Experts of a small language model: 32 experts in each of 9 layers.
Below are experts of layer 3 (counted from 0) of a mixture-of-experts language model. Rows are named router (the router's row for the expert), down (a neuron's output weights, with its number) and show model dimensions 0-127. Each number is 128 + 24 x the weight over its row's rms, rounded and kept within 0 to 255. Numbers have three digits each.
Before each expert's rows: a language model's description of what the expert responds to; "comes before" lists some tokens at least twice as common just after its tokens as in all text. This comes from a sample of Wikipedia text that the model never trained on. Tokens count by the router's weight.

# expert 4
It responds to: Line starts in lists
comes before: "-", "|", "19", " -", "  ", "aged"
router:147121075153172113101130157141125132127117158144143105123121125152129130154108160112129140115131144153131161142134153152100118156138131074163120132174085098174132124150169164113136097140152093111153126095178149104157129157151110102148155149126140090171098143118117111080120180143146135121113134135152170076121128115116126136156156120156147128131116084115159130146148107136126076131097
down12:068128157163136091147102156137129154158124159120163117075115127109131132119145088157169134151121162133143162146092142122112153065123154140158124111142129119177127117162095126112109121137102112173141059110118123157078106123104132097138109131135138141107096145110122114148124116138135130157165114120152103107118140124137095115108135165173132119152156119139103120127188115169134127141139
down13:128160136126143099141179144133124131101134081151152129117141143113158168137136141117155113095131128153129131178129108128107150105062132163152137102194058151147142159163130125151123128127096142112157098093171125129118132113153102104137129121120157099101103154127161123112110141117144110151106113156144185127137109111086131162137115160108134124137129112090095131141154093174152130136140
down14:102175137124127088117139110109091131118105106132099134096186202156150121118149107148120114120140164164077119122128120091128168130105152124107129144171091139150128137112123141166125094171130089122138107114135115162125140105179097154120122159122133161107089125156135115127085145095159127129121156146145161110152163162108146118106109133097111121100132137129089150122101122127112151090138
down15:185109108160138179119154143102166129117137169103126143106099104086115135103123151116106133124175144102138120123119160078141107158101119111132138169097150123120141112067138149131182125113121114107097147130107133148126114142135157091134165140147152166132174112172085141154148118143147095137134157118106087093141145132132121143112140132118118104089103085099146145154123084116123132123148
down16:140140127133134154128141126109113151153158135150152122121120139128121139153110132183113114112137148143107126145133122147115130138120201129102134108122064080177120147142123136142084123134146136138142136110156130127139165158107111110135107132102127084130138116117152158068111134118095110113120071150148194100141073089087161135156117145121166199126115139157110139117131126130144151146115
down17:145092082142144097157149128149136133166126097092126118106112157095117142104136100126153142150099149125117092129138128141104192124136161143161126097084142139140100092137112157143112142123089109162135140136101079197126117142123088117170084112157091104105161140145108128128118130080156094137138119135097114134140112130151104107144134108124142154107145176121156114129170125102148154119120
down18:092113166136090107147103147139121128125109174145131118091119110144117114114120146134150132103152114100166169141149138155125111105116087117102114065106123107107090143112124164152082113135131125147096063183159100160129082122137106136174139106094108116115109133104080102112162137127114130101118148118100088087087135136132117158130130156109110143140118146157145082119128134145151128142122
down19:091109105124164095151103103124123134115112154118094127141187160131131120140141135107129126137103149132123157150115108118118188111115143120130107061128128129172130119167118149139102102157071088172174086137140106152077133117128136153128123126153135133116085105141133106081096165129130140122155139135137143125104125152120103125080117131141123130151136083178107143157120100104135167117097
down20:131124177107113145120148144126157133079148113184077125161097142161104146101111154126111122116180105120128120149127162107169122120123126132087121104119163119133103158115125139127135109143159147117124121185121100151142094159137138129126097083111122134137144080103147166160148131135122135146147165159132173126158112128121124126107097158148147052121094139108123094102103116126103138093110
down21:121133129155148154094139088115153119127123125144117094125109144137129133139106129106099106090100118111120121112125162151148074115165172129141120134107135119131080133093134140113117124150084173160125133143162144148149108138062145129171169084142127119154139059164137142100149124153125080152110105136125155113126135128106133085140132099082151140134087087132149127118109145128167156144093
down22:138131151077148171146125149159178130153111140156133154109140121131116150141130105159125140120127136162162094146153083119119124136091087152121088124108141146096141105077130120142123128155170142118131118129161114106142128112127159074101126105119143147154143123105112178154103053126084130090126174133132121142158142149131147107177162145165109122152099087146133133141111105120129144141118
down23:106104116150129176128139129162129122125152132177155131100137108101140124121092138156102107131098086143179155123098141098167131149137111110112151117146115088140107124123145146139109108187135134109133162161121112137161115183155129136111130110162126143120115132140095128103097131164141074115131104117119126138178150162121143071141142144118084128111151132120155183106146134084127150072116
down24:137162120121142145123111119158156153097163162118119128125140106144109117101174138122104148081158116108111104098150120102169163131125148132098140109153171159079151138159136118139132114135154113162152128082150152148064107104102119138115107141155155155100168129158105135134138103124126086129116106133108116133122103089143095090114072115086115154115148162107092125139126156099166131127145
down25:083134143131130093147114136142116146181138133139156127127136125119143164148131118155161145121124131094119120119085100116097147084099147148138153148142097159152124146171099153156135151109110128127146144135140128151055154141136139171144122169131118109075114141138182116136139182115133088144109118115153087108126091143116139129089135162149094174103132152126099126164163110111161123101120
down26:132169143113137160112106080158133085129127103134110108126088136091145157138115079113072153116131158165109110154141100068108157129114129082124129159133117130122102123071129118131154160159123147102139111110122120101140121138154124125124153135144144132114107141150144118069118116128125157146071125132123195159150165153106135150152108112147088126162093133136096105150127122133155152120129
down27:106146174121130104117124100088144100127145117157117121108100162124123131118123105134161114131100150113137186154112111138136131127116154102111139084126162139134170107132136134160156137105096126100139105090162126168069132123128110143129142146137112128074096126134201129122092138129113110127152146132143128109167101131107115115121122173098090119128131162152093129137131165122197150082159
down28:127159135130113130120102100161124099123141071130134124128164138129106096068137099124114101147115170116080085116141111129109155154092144122121110119116127110145136087081143120190114165131114080155154158117108110114104095121097125133140136156137141169123165116173134104093168106145143112128118129111111132142157106125118132155154093150126138132085146127137087088141145142072120148118102
down29:140113131094084129130114145132131141126121065140128107166137162098132135123135120132168101146125151156158111112103152120148117129155116100111109180123150108100118119127130125086153116114132122128148085148130117147107171185112209096121109159125139148087130145101125155143129145107126110121093130150138149161120115155086150167117145086116124105083137136141155081151177130151118131140161
down30:120123152143140120081146123102138115107117115177133171142163140123095115106094127138156140103137112108130098113121150091124135140120115151118099080073147146137066117136174142128128152130116090098144094121122115091122073105159110124085121126137114154161132084132186116160137150148127100152107127092139108105116110180121114108158147167129118158114107154148127113152138120144176140134111
down31:173139083139143124152118142138163123125090138135109154163125139095155136136166093104118126157142097150154140140153108156117072122089140179113112098159161156158165120126107105115134108126141119149091158108113173131143111129118151105114145103151185092121153096108147096145121127128145152091093161103137120140164127115128129103121156133151085154144090112135135072150123150145124164134142
down32:162165145114131163108148114135105103114147120158116165088101160157149120121138145095174117114169082131087097123166132097138130106158100091127092111093118126128104112113143131133125172100152152144167103132133137100134151128084137105144119113084136146155106117093123119112123119177171142135131152101120161110112166103133121101137121112102127082156103165143122118106154159125135073109151
down33:092127112180115079163104102118198101104128121129118121117116114119170136145127085130158134097114162078152162168135135123153116116113102141148117132126133127147100143080157120090147116176140138141117100139139124148152113136154085149123137131124086111100110159139085151127161158142121101086128124104154103134112129151125123142113103102149102117122112141142140165137162105092177126092104
down34:088145111128118113130139065143173132111122157131162131134132085134147134113143112123095095157088132117125121144146094135130182135070120177125121115141130125124067129104118109143107117123111113149136136109104136162166098114165124091165130154103076119110124104172116098130136185126115161133098147171154161129103109152134127152110146142145116123135134110142115145074152107141112152125164
down35:113172159168143147152092122117126154113139105113144139143116139115095117124174114108114078113121161135176105124118148134118084110094180093166162107085082158127139143110128116109102130088124131131141061149148133100116157155119129095094096161147136120152112158106127133124113101139157144125097111145131135138106134150110144114075128124117137119158084175148144095126111128146125126086140
down36:107165165150139135109157143165181124129113122124143094140087121126099136134113115138183131116112106106149110132145147108092122126149096098126119125128132098110102107154142146087122122131143108146123105162143158130087102132140106123075153132106134141137127095086157170134156150171066160157085125154162105119144110137118151135122155157145086103112091141152156084153141141110130098137089
down37:100141126148136119133135116100124118121151119146117147097146161110124143140127117165161136124115108127113120142092141106155125118093161132125166099126120135181118140142128172159140166115115140104110142132132160118088145165130152193121146146132112111109114120144187123119164154111136099140160126127122147099124082150061151101078129109121137182125147137117093136172146129149180178089135
down38:133128111121125155120112120105132169137125145130092135147128116159101090144154114130105099112152106134146138114125126141130101166159154122116098181124138113151110179180152074163122111130168099124138168101102128186108140137133145135124112144148142164090151096145075154110141122154153169142160155128095091172115120124125106147117095107132138101128094139099127131132129089086172129120158
down39:108083092132101123103146174175107112081118128147143144125142154117135137085116152159110069152109109149149187116115129078195158140125101113113105159145130106142101126120146157116104094170145105139129144145143108129150126104136158132126098126116106119163121073152124141141081120146150106135122142135136148103160142160134164093129127133110136100089131122143161153103136119120098159115110
down40:113127144091100163153177101139116160161108134158114177104176104123147091151160091123127151126142117115133150105122108136146130127115126200087112121124096138107119159121099136073089149136121110106169134126178114129130097158115106100118125088145115099131172131151134121091146092122091124096137147133115110170145141105112098133131091126119140101122120105147171149106102125157136136131152
down41:096138145101141085146145121073130125116123157119112128109123144142117135152129139157156082175113142127144121165094102166129130174111111121112181125148155179158166149162155151153129121141103101088134131121162130138097114119117095171128156165152146104089130138106170150127073106093124104087130119107128137100125087135114159129118156146128107117110135173139094121135157132142140125123164
down42:079155161144142096117136129117076145127136145135131099086167165142120128133110095146160153153112174165114084122121143145093128135128130134145165134108130092123159091129113144154145119112116099167135086073128133154097128115149150147117154171163128150098097125119193111127108124105159109103088144134154133151139153159148120099134133156144163107112137121153137089157144111138134164111144
down43:078119106152139121090118107150132123144142129130150153126159158173126149095128126104156117173107095140150122133097102113152127105085108121095095160131121130151094115137136121180095124107084151125151120149141153113108105126117135186110128129133081131132098075151135096089162124125146132122131134132165113064136103128124130154115106161103156121160141151167108127136150086117104168126161
down44:140092114151119121170147134141127116171092126137093123132172121103139124063140116098150091107141106086134136123082132149149139114152102152117118084115152137084135138106130125144079130115106144146165105150130105144162077118103078124159151121146125102121141129125111120118155135066131134116146124178135108112134143140101114112096145105105149191151165144099124155137126083117138152115139
down45:103129124146132170144094112107117128104090104142082114130147121114140118122121093147097138136090103112174121145119154130136156165155149161110129108122137164148106107128133139064147119146121155159099142125129124079176147142101092077117150125153130118123146141146082107118182130116108127128120103097087116152106101102132123143108147135122142116117115130180168125122115175080079121125163
down46:134140100121112117154083114134137124108101123150170167101164148132126134110122131172145097153090115157126174149135108142142132149152139135116163111119100119174114167140153115140105156171104103124127096149145122120144145155166142182125100195144105140125089128126132094121130146149134133117121082088146150104182145135118180173148134118136112139122108094122155143078125125100136132132095
down47:127086104169138142132095116147126174159158124101140130175124151163138088112106104161096130138090156117117163130104138122160118126141117171143096136119118122134104148137131092165150132098119109110139161134123081146075138090182128133152133117160147162134113104181093128097135124149117136155108111098121099147103169137146129151114148140121121115114136123086084150160152137144163103166108
down48:132146117132157145126125115139141164162121117090081100105118160141104148126116124183162130123141132124145153157095158136128092146123163132121175162140137145169085163154142149119129150153100129172123136152152166143127123139132098126107168089143122098091171121085152103116130124124113094115149169103100100141127119128139169118132181132180148137193129148124126109118123122130100117155149
down49:113146166164137145134113087134166105078143072140103124114154109117116128134148106127112104140153089136128142135119136156126135085105087142131126104089141164145112140131137147164129117078127108173104112137092144141141156131069120158082104103117127143131139100133132102115180120096159101163133131117137154151138123178135129145118124149089130167131124125171098116135117141098184132091109
down50:114126106139100095132126124115132173116140157178123128154081143135121120117151132114098098132107136196110138125116191168118143133152086160125135138144180151127132106116092077125101138141135137113103106108114138160099132103121114106119086138163146120126116135115150112168092145106129148150127139117162128159166088149146117147151134126121147109147177195112121128113094167121147118089129
down51:114147153115112118110145122141139119113118109148109110127103162130137123147122123168112100143116152152104148121147130162135087110141157144131135094156132158103136110132102094130119147159130112133152108124091168128159116134061098157097094166109121059121122119113100150123141153120163144156094132152154130154155164114111108137175149128092147110114182141121127089141108172159116082080096
down52:103115134129129126114157132112115083137123102136104095154113175133095097089099097175138140072157162098107130151125129118157149071117139109131130080132107113130140129138136111157122170097152173131101061163106142152149148126146129131133106116095096162118122164132112130107133151129157107133142139122147104135135157144114141136147119115114092140128104161111067148101137153116162141082098
down53:111134144145121118098089100188135140134145150157134092151094106114141176134142111129128133134105129103126094168094123107107132151122124089147102132137122125145083136146179126135105120111110146136145145135155113136100122129135149118135130123141133175137094087148076078103151086161144108135139110123106143095120164111156138114114107144116092121131111139096170101064157079137102125183126
down54:122177098146109124111138096158110101105103128129151149147159187134130093090158111157097107134118126158105155135172126089170152138111114110095124116151133128136132141070140121133115126153145132143116093176117118129140134122180101149100134141113088168148137081133114112127089157093162112115114157130124136132121170149142125081135094106086121092138118148148106143087101139125120136100155
down55:109148128135097127132089133175098103128137122156098114155149143153135120110169084149110147135116133131104145149163143085129119146132156068086119102131123146158134157121126142141123149157135151148137108157149105142125131106135134135145110164148093109141126076143101126131113181116158116165122142138114126162138157171134125113112127136110093063090115164098103112112090137106151146054139
down56:118147130126128189093123111138132096126137143127174157177129118131069132128125163100133126118135106140115135171139128125114132130103096114132136103079136084128081147150127127107088133098112170166143140123094156086083123140085124157127093116107116085162139121139145165124129138098128133126150073152116143113125111117141145123097116137127168151138110158163134111160138097154120122183092
down57:089183094153147094102117114107141080142114145149140085082113112131123111095128141146109128115085192112143126134114135119107158151152136145119092160168141158099094074135132110122137118140122150136116074099128142123122106108112122146116127134131166126117136122152109137112081117140122143167097102139108097114097079127125135159136091112096124098102118170089115128117131110146131123071146
down58:153117136106129106078128078154188107164128129106105076144121128090153125122165117122088107120135078131123085148098140088100145114126118140094076125109161123116075124113103099116110163168143122161094139125108172145138162139135134089130125083141150164109162119154144094149127141128160132139152108113132115115141102128092137143110126145090136133141140141112141144123115138081125125102148
down59:093113147137145126116126128148138159150134140131172123164169136137177145124105139138137116128136109138121102140147160146119134129142070151127086089097094096104115078130117129090113149128163152136117079113120128095120117125149127107152121146112137153151112177104090093116156198151150139125108096121127094105111128135136150193103126145150120119134111137079122134148152108168137078163128
down60:107111116125149156106105104136163120138107138147127155119123152141102122153136088105152135109123111159147144130139146158171105087110103160151133098133171122198139082121119111105120127117114121117116126135087150083136143113115139137103094132107134124153156118122136124183118172162109147101101125124163152139137149154082088124092108170182107112137102122102069135157111148163123138099115
down61:143132127140098129124150133164170135092076081169125137128118132079154136153117090157142116135133161149180117167161121139120124115118118142136130103158154177143128089148080141112128113098132100137138171107111161169179115116123125102093133107112150084138161066141106136124120095131145129113119128125154141154120116113107122098114099155148114161140095142131148136131127155171145170148140
down62:127108111124157167091067101114136123117143120143134115126115142174131105174123152142135105090098095153093146098133113125135125086123120104150121114117133141122143115160116103104128156134100135116111123070125113125120141122147137135097101140119134177143094160102096140115120161165125168104103046140122123092125152185102127177123139156135145130132153139116102130086115102124097104164113
down63:125084076105128166150149116135124131142122156111132133135125129128083123134116160116135095150135145111135150174172106156113115153071130157120132116089135108145124148139121151100127088107134152175104158119110144114111117125086127112126113071134120100107138119082076107125159163077149085109145121144112113157128095141138139095111136120130177142186110109104136090113142113127128143165137
down64:093184143128139114143113131121084140109151144145112107131191154150122145089083133153170127160128132141142164128141143114121126087112154158108144109103107100135146108141115178153123156112148100089160147109153090132055158135140130143093109124139097134116111156106192111127113142150151142127137127170104110123082136144107162108101138167127145107146112148138128123149139116137122165132150
down65:156139121126107152143124135129151123098088113112193133126133134119131132101113124097150171108148112155098110130121138061070179144134123106124112120099125074133099117111072155118099145126149080163115117134108103155115112143119156127125110130103115129113108113103099150122141085103090126152143153151131130122146173133112163111097134181155136167139121140125160096121129117128136170174125
down66:091164089132151149142141111101131133114137090155138108117150138114087143108118152168145118132151112127114098151147131147131125139107113154108153120128070099144122137103136148171090119071150138146110132121116165116091091184093125196122135140111126096114150124115164143101168138080128095093151137138151166119150080128077172131128119112162126155118101150153127128124133115134128123113124
down67:096152129115125127131125120148168106141122144141125109164135075107094179123166140121154093122094178098157108138126093165116112115127168132154141111141111107082151134083130122088107139083112120150134157136138140144105153151120153121097083109140165149147135147140192116172104112122164129131107109147124115167084127128121134091114137127141067127120110119114117136122157163127156140144097
down68:115176130109112101153120129158131145139133100143151175123096131110142111124155125113137179139119130133107123146144121149069176151115099121111125111102127139114111103136117099139109165135101161123171126148111113124114119160182127150096143152130135104153100122101155091087086080122139113127154081151130145114118187187095091131153118166139174145123134140100145148122092125100118129130118
down69:114142118123142149104148149110111106105081140122143133157120149133159139130115128101169114113111118177111165184138118129136111128060134138136143106145111148172122142136172117130154110133101104127165085107141133076097136132123090178097133147130129097126121129090154119135066149092134144098095113149136190129148135113100106100112115150150142147166117127173099140115100107142134129149142
down70:104122141139113164111118139098114152097158165164123143060125169119128154108095139166153170135141114139165128127166191108140118118128075139086123082117147148143100161164120127141134117123125174094130120167151123112139128109117133148172109139148118145102112102140163130139113143122098132182148090141117159131134149146107107135125121118136153106110100106123144110131133132174173107092107
down71:083142140128093121127137086138114209132093142148120139105095101120088119192166131127131136138123157131139099126096113144111121099120135172132107137100120138121133127151158154111159113156105076102137139113164116156069179122135128089146113128116156167130114134141138146132092153154147103131121162093128117139159082139123166126158119134139098116159106135119124136107121110115097104087133
down72:046151133132133125107124128129129119112127157164145175123141162110090136108124134170159094124104154126123139144103108105124133093073127107120142105142069140151102128147120123140155152125098134130132122141143146144066158164150135156097135115105087117074118123086167110138148185118170131108128086139125142105132107160104135158106107143134128121131117133126109141132182137138164137114137
down73:092126182091158110131142126095179138169122112168127159111134149106123128126096133133107112143093150093124102120112146097141122104135129141142090114160109131112116091128156116175173179109138137104107128104140118105116103152156099166124094151101111109124106111136134133157120152134146153148160079128136132124087144125095153137126077126091161179102105139155094155159135141144150132139160
down74:110096128111099153069171139142131073114137104149183147149140153138103134101147180122105115151123109151143174138121111094170142114115112091126115165126159108110112155113155138124099114159128133113156092141102117098100117072100164104123100126118094120176129093133152102119082157149141114147129121131147135103127138118166169107111099145106115098122118131110161128134145108138111145155106
down75:111128122102078113106182146152111106137100104147114129140091094107073151121154140129102104100118148105157129149107130122141106104164121103131119115136120105111126131102154158130121084135129046160104148176127117092086134090115185160113134117127093109153137090132144143140128112118142114082143132158130113182145139101120134139116151124137117082124111124157165125112097152101132133127150
down76:107090103123079168131129110114114118110121145129110131152125136121097095115103157168181137142134143123060150122167118152125172137074125147083110100107112103143107140123129141129131114121151115173139101163081148097142109100098098132117119140114142075171158123128116105107144165138135108114155095122134134092147119178107146125122130156139143136163080137151123144127098102108108123114159
down77:169125073110131116114140164135122074096132152110113150144140133131104179125110156131124142143111133122168107181110127143073117104114151122157154141175122134164163109124129163110125144137138109105139135093102168137171176150123114104126154121141158108170157138132110140154092124135138183138132109141144135121119119103088147116115146172156099140120092116079113086125150123117111161151131
down78:118113094161158140104174118133104130154156077130130102122113146145135101156118095118148120137075113097099087114081141150103075096161146165127118145115106119140184128121103083155090096126126141157097147117136105124149144106131145101095129160122128134159162138169136146156114117131125143114141099128111121151130151119131105124113148147110095167100098107127184133088112104088101130107133
down79:133133160126158140152147166162110135141138106124151117154175180144106108151151153116085134146155173151137125110125151131140118115168141152090150064107166099137116148095123133136098101105141129145138116115086137129136105141182118103129114154110156137134114101111122130144131106119100122131126171107091148124163118111072136115084126153155136149182104118091152121105093130122084160153137
down80:127136116121158158100170164130142107119143147175139120133092126109112143099082119117135159105088161134116175123138149098151125102106109107137101095109133134158115113135109107126154117110137139116123088171113117132126096082129108147103115146106116116199093112112098150149088166141159155138144134168135129100124177135143112134113128196161132160140118152159134148167107127131116149168131
down81:155128172149106128108120141176122145116116095134102123136140126121154098143126057129114098139156058162111107129127139099132104128122158145132146167100104167175137163118116128187118165139117130121127160152120108099135058137120155175157086143141149134117169069131136123119133129134148128131134122138119134157169124117138114119077111114130136090110142154134104131135109118130119131086135
down82:076145137125136126110146093099112134098155123133132137104142178122126126114136126155168151151119129127142125131092120110152138121105144125126161104107117122168157151170104139187131153136124116115122125140138116121080142127125109194112094163148099114109111121122202121123118117106140112122148124143101178103120132152063148120089129156135122181096159149106096130166148126152164137097145
down83:109115130121107083159144155150108162153117117143107082136121148135134142125116097135106163127140214135144131154122152112086127141151132084142126144115147095121170079102109126140148095129141098159131116101116106171115133128112163115121147127186159160119106107111098169153085117100158133129158161124153086130142166135142114075123136178126130112153123128118095131122140111130123116102144
down84:126149120185121105124128090145138091084146127140109130133126106081110138045114139125124133092089109108096113125112127138121092122130139120103115121139152112105084109120127126125125088143109183114117126167135150095126131114141127147143167085100142108098129122109114120122119110106161118135108112118084143097108163182138105154142088111091156166137113126173177116086113118125150111136110
down85:091153164128147099131158097104155145130142123183138127164141149106149118144137125147134139132169167097147104128100130122091110099133109139114126119094096126134114151151125135143123154125181116101149097150159115130085123105131098166120130128128121139107120111095220114120130149098140132130080126118125149128118102154099136186108117187165104127100137147141090112152131102125157128131166
down86:067114100118113119116144153107120111155134118109087124148119098134140125139085109123177101095124158125100140122123131200164153096113155141170101116108195143108155090136105117113151120085134116154114106165091157152105139152101119120087109156115097119145122161141100114133131167132160108120140104149138124110144117168122122170115112126104131143140131130119116126154108114105185127100154
down87:065115166163127114118091080147122164139115114102109121108135109110133120145111133144117113132088162155193128119137145113124131107109122163170158129108137150084106070100101114150113125096134096128128119104092165118110139122136165144106139185107115177096142099142169107161123150117139105146106132111144144111127072137110096141106103137096104117113132145137111143168120120117098138121114
down88:118121118155120096114134146091141136129146125163115129138126164094127133134069074180125109145130140146151180156121132114086105109144163126187141097203151146162159106145136092141179129135138128130106081106152136136096168114136148150123117126153121134114099149081144134092119127108122121104139133103149107115105135095111124146093143166135107152117085126136118141119145141162159138111135
down89:113128124165096099136183102103119137145171127117141115111131145139104118159122164139145142130147139099111129136203105122107170105121159131103112125115098137157124118117100108167108138145075155142149107108128104149068138081128146147115125135144105091130114139111135127109107150144102120118145133100163129130137127127100154187159063100158168153106135160134111131080149129103117122123104
down90:132143141109136129136153123113143113109102157188175102145160103099121153117129131160147120115126127110110078135153163162119151136182102171127121105093142104076107130117102130090091149072185138110117097135112122116120090161144101162113135116131119113112148146131165151110175157062120114130142139116109102113129137136138136149126136171141106144110155147142175104143133113144146125145126
down91:136110145115168133108127122142120048081149125112150115130123163114130084086142108116118095109123158163105173156165148144151117108099111134137135079123134136139114134152164143124165139157174130111120128149155132091189099128121090147131173102153113091125129134080121107123114132116141138148127119147098197135112158110107093131131145161106129147156140122135117094102127133149142152126138
down92:126140085136117097144134123124104078062142148148103138141133164169188101122097135137175136115103123130086138137164157137168123118098138126130141102167107172169129145107135126147144160160109144103134105121158127134133137094145087133113152143134130116128115132146139097117105185116181092151108130182135141111107132149128089161143138119090125120136169132128127164108125128120139137137176
down93:134143131154123127112129140172126157138131093114113137131104136153082103165139098107122136148113116073138088099122162110112129107151105120132173179101111119088143131159151127113137146145078119146090151091156159095099138165158146160133161134124142134109147120126148177099136061126114119113145149114078117122165107097130122125086137134132165153153164114114130134097139135110102163142109
down94:130115152159136119127163139141143129122106112140095088164132128127172142131149128162154142112152138132096113116130155099116168106127102115122116106127124100149088146109123151126114128150144141179103059132141102137121082097174084134118151160113098123117118126121137149107154176128126135167128129148126099114130097170091111157091126124097140075099177101088094106107129100155126153095110
down95:117121178098128115135160156134124089123105149129115072162126175125114148116141119176144105091128167081110149134168124107103098072151142094132108142136117085122133135121133117109113128097176119145107121148145108154095128103129118094136151125109111135108091130083131145115119182099165145101100140137147136120127141164153107137165136184123102062124124147129105122110124138102121139122142
down96:093151149114138113143135107087099120137145132156124122090155189143119108142119114177181131141101130151142140128117110119126139128114138135117155102124126127146142135134122150157122177146114127086136124117159105133076139139158126168122120146145081106100095133126200126111106143119118131104154131158115140095131105149068127109108135157130097141159132162122096136160160165147179177110161
down97:131114132099159155091126143100097104171145149134134098100118112140100104087107088108130149123123123148110170136161136074128130113156142121095109068098073090109118119133140127128099134100121149108142129187159105139151092120117084129111136106094137128102097141114100106140132151111157153149137098156108151117115166111132159127128147164127144160169135108137107161147106155117124138171093
down98:131122088114133095103132151156132105128143127151136134127116161138176119140173132084113110098050142115115167155084146129131133117153150134155139094128103153125116135151121163119131116143133096120122089146132148114125123131128175153136077170145127102137138171137149115146106151161138152105134120100113116160142105142132116106113128161140091170107107114168097078132149174096143155117175
down99:142125117105094123086103150169118140133123133157133112109129169141152126154116114123138134133156115163089110122151117134107153160081109159117099140168118117121143116071129108196114119140163118163121125146093116139082149122107150095147081107091165150165160154083067089125161125128139133153140138153115148122105103134108153116151111135116185135097130133133127130100097123120127109139114
down100:142167149113185183114090134094116101085124145117109108064124130125100149121130086098124153121124088163136161199147147114123136140134144114108129114102171085141143132139134173161136131135110118105119157129118109097123143127102138175115134148159124133128103146123143129126096101145125152122182142126107108118129164134089142084111151144139141135167141131155119081165112125121151134126098
down101:125114167140129127145136133123172156133127091130097122140091143149124133134136137128131131120189104128139088136098130129178082115108107160138117116074148131134121194107121157123141122135152119127097102169146105129144083140115165102126120122128140158122148092114148147118167118152112085145092148117121133120141056093140140130097111162123141072104123145144116105133142156112067125104144
down102:080126138167139161079105136108132143112121151146148177159147120163120125140132146160149111117097129175104140125117106135145121116095121136116112117124082095158094174100130156126128102153087111133136128118131134113092122127116122140142154156117112128143114132113152105115087141131118128079126065106159184114150140115126114131159106129195142161177099101162115147167114123143135147152098
down103:138172097141174140125132115114124124096172081156093144143143132092112137094117118170131138148114139123148140159125123084096115108140153154138099121138106088132163091151114137131125160174152125111139131125134145169108191106163129147111124107136079101141123103108164126122082108135132113140137136149080093150100117147101150129082126173109143107146104122119121106118111161121137175100100
down104:121146175109143048135093160105167116127113103119130086115116112130133134163125112126159130125169116142143120119099133125117103052123132124136119141119139120102119147131120150138128120139155142118133099123169131137042134129134120117134111100108135107125115147129155152117137130177139118141120130094174100136109069128076162152172135148131094130144103133141082108128149122128147079118109
down105:141121111155094138139137096110132099123121134140134120077132168146122103087087091143111102167072126105144181145125099091087132169116101133082101119154154141111113102128101105079158123085100110148106120150091111099120117121120145166088107132087162155148107106132094121124133096122086157136116177116123154147150096142120178126139130139126105137117152146111126127146126126150116140134122
down106:113110098138116110148144088153141155130119122113137119159131133123137160132140119119162121062160149124115165137136134171113180115123159136095083110098082120150137145140128129121123118119122112186152149169149123169093140147098088107122118130110127081142081089121108096116149153110117128153160131151126138110150144181140134092088116100147105173139100114138102107108137135102161105095116
down107:117153121133127089134138107134144135158122104135131153178139161090158144149097083117125114102118125165147137096127172104122147144126159117128107159141137131132137091166176118079122126136128101118104142135108170158122127131130155148120084115100132113185155108165078157181094104163094127091116122094135133125077124143113125100161092109134146137167145162167136126114138143114119139121148
down108:125133117129140137124144131198145091120141110123175128153108113171115156157118156106176087132100122124108104126123111178107094106153159148173100157127137106123123090135147120066158139132132112149092111112086158114118115117078151109111124148084143092139111121145146137132101126161135169145098088110143145144121096123151145154122130129094145128152143094092142112107145120161096150155128
down109:127129106128102125132119130136109120096129084143146102121122174104162134096114091125164153104106113140136069088136118130116172142154139160140068117153125159099152100123094123125116093150140075118150125159102128126200129121093148181138112067134111123112127130171154126135118144100104105107134122128093132151110098094139139127097119138096110109112139102144134105110115092126095130157135
down110:111123124112089155137111103179088173154110111136184120149089113172120084107112111131131136138113139133146135143167094131104130163134114089154146171127165115094088155086151150117114135118101138158149132110065092131088086132131103119144104155128126113086102124126078139128144127096104124111120106117131123123139141119132128107106087115110129075171140108102146112103115102127128112138119
down111:141150168126144156083115109145157094153117108179132143151132139127101164113117106117108166132156101117127120150140141106112155161157122161110090082075124099108101138110125153133123141128131112140154125161112136074141063169134098154101132153117127103154151123142150140144150115106159133126133154137141105143124156137140119135180126137158117121086074130152176123127156108149156088112099
down112:132109116134132149120103102163099143163092141115114114112126132118148132153142131132156145125110174151135172125131134129069161099104107135107103103078128105180043167131142134116112127141120103183114102157145117137115102132133119120137120124124147121115112091056145087103154117126146130130160165110106107144125146136132147121131120117182154124168116102140123108114148087096097145131114
down113:133154101151135097089153125106120150147114105127166123153149162125166105137160079149135117094150106104092122086157074089099111140106133149111119142110130095142130137091123120189062168101136135112105124126095148153084122136144144165125103114136095135133126108135137123150122113136131164114122093163141155085125136181136150097130136135101138129158124172101139149143094139155114117120132
down114:109149094149147135142131095101126161141139144138131129077144151116100102131139149176146096113156148117093118116127131106091130154142157104117160113170070081102118169073151140164115118172132138135120121121092137118134129124120113138136157150145110130132092149162121164089135103134126066075105110119147140091124122125088175148148145106142144143126110143146157139161149128117173122124149
down115:105135159125110141129115137138151130158139162134104116086111115138089145138131122082102153140130184100145083137125135144129114135089139096107118109134161120112116104102120118116160101120146105131136152082141148155089067078116194139132161149134128184098145144120130151150124141165098087144080116127137149132132091113126099154125101134107146082110138121146149098179111148128119130109118
down116:148132092128157133133167140170143152097109123119100112136150090121133117159130170105134120156107143135147113129125122141173174109168117118149119175153117102125113119137108140121116157089138096089146127118108110153082113115176114129105162142123147105153131085117116139113066144094196104109120124140152160115142129162127118172115146138164112125148132147158117074099158137103131139165147
down117:137158099123133091105163123158142098121143100157144140135105144144166148161124137069164093137083130163121119129123109177147126104117146184179176152133125126121142125149115162091182128150092116095110097139116152123104154120105164133125122154117142108131126155140182130146102120160131137143095111105141146171136103116144102108133114138132100120127149082119117109138164132170094129142150
down118:092148196104153094139125114081116117095142115150097106102147147126119147133113118147164138153130137140129123149087144154125146123131110146148150134142196146153136134148122148166136122109086116135125126087143117132066122130137114196120143165167124149077114135152196134110138113108126106122163125114177131102149109164103111120126145152114141124101146141164123125154137126155161139132133
down119:145122098115102104127127105149145136165155134152138142105144159150133122108098102102100138106122085103123132136143137097174104106165160129158114104125146131128109122120086089144103138103105115134115163150160110129088110087159131128110128129115092145151163090113081100140129137157141119076151115152127100106124132109115075199089131136143132113109135124144084138093104080147088155134134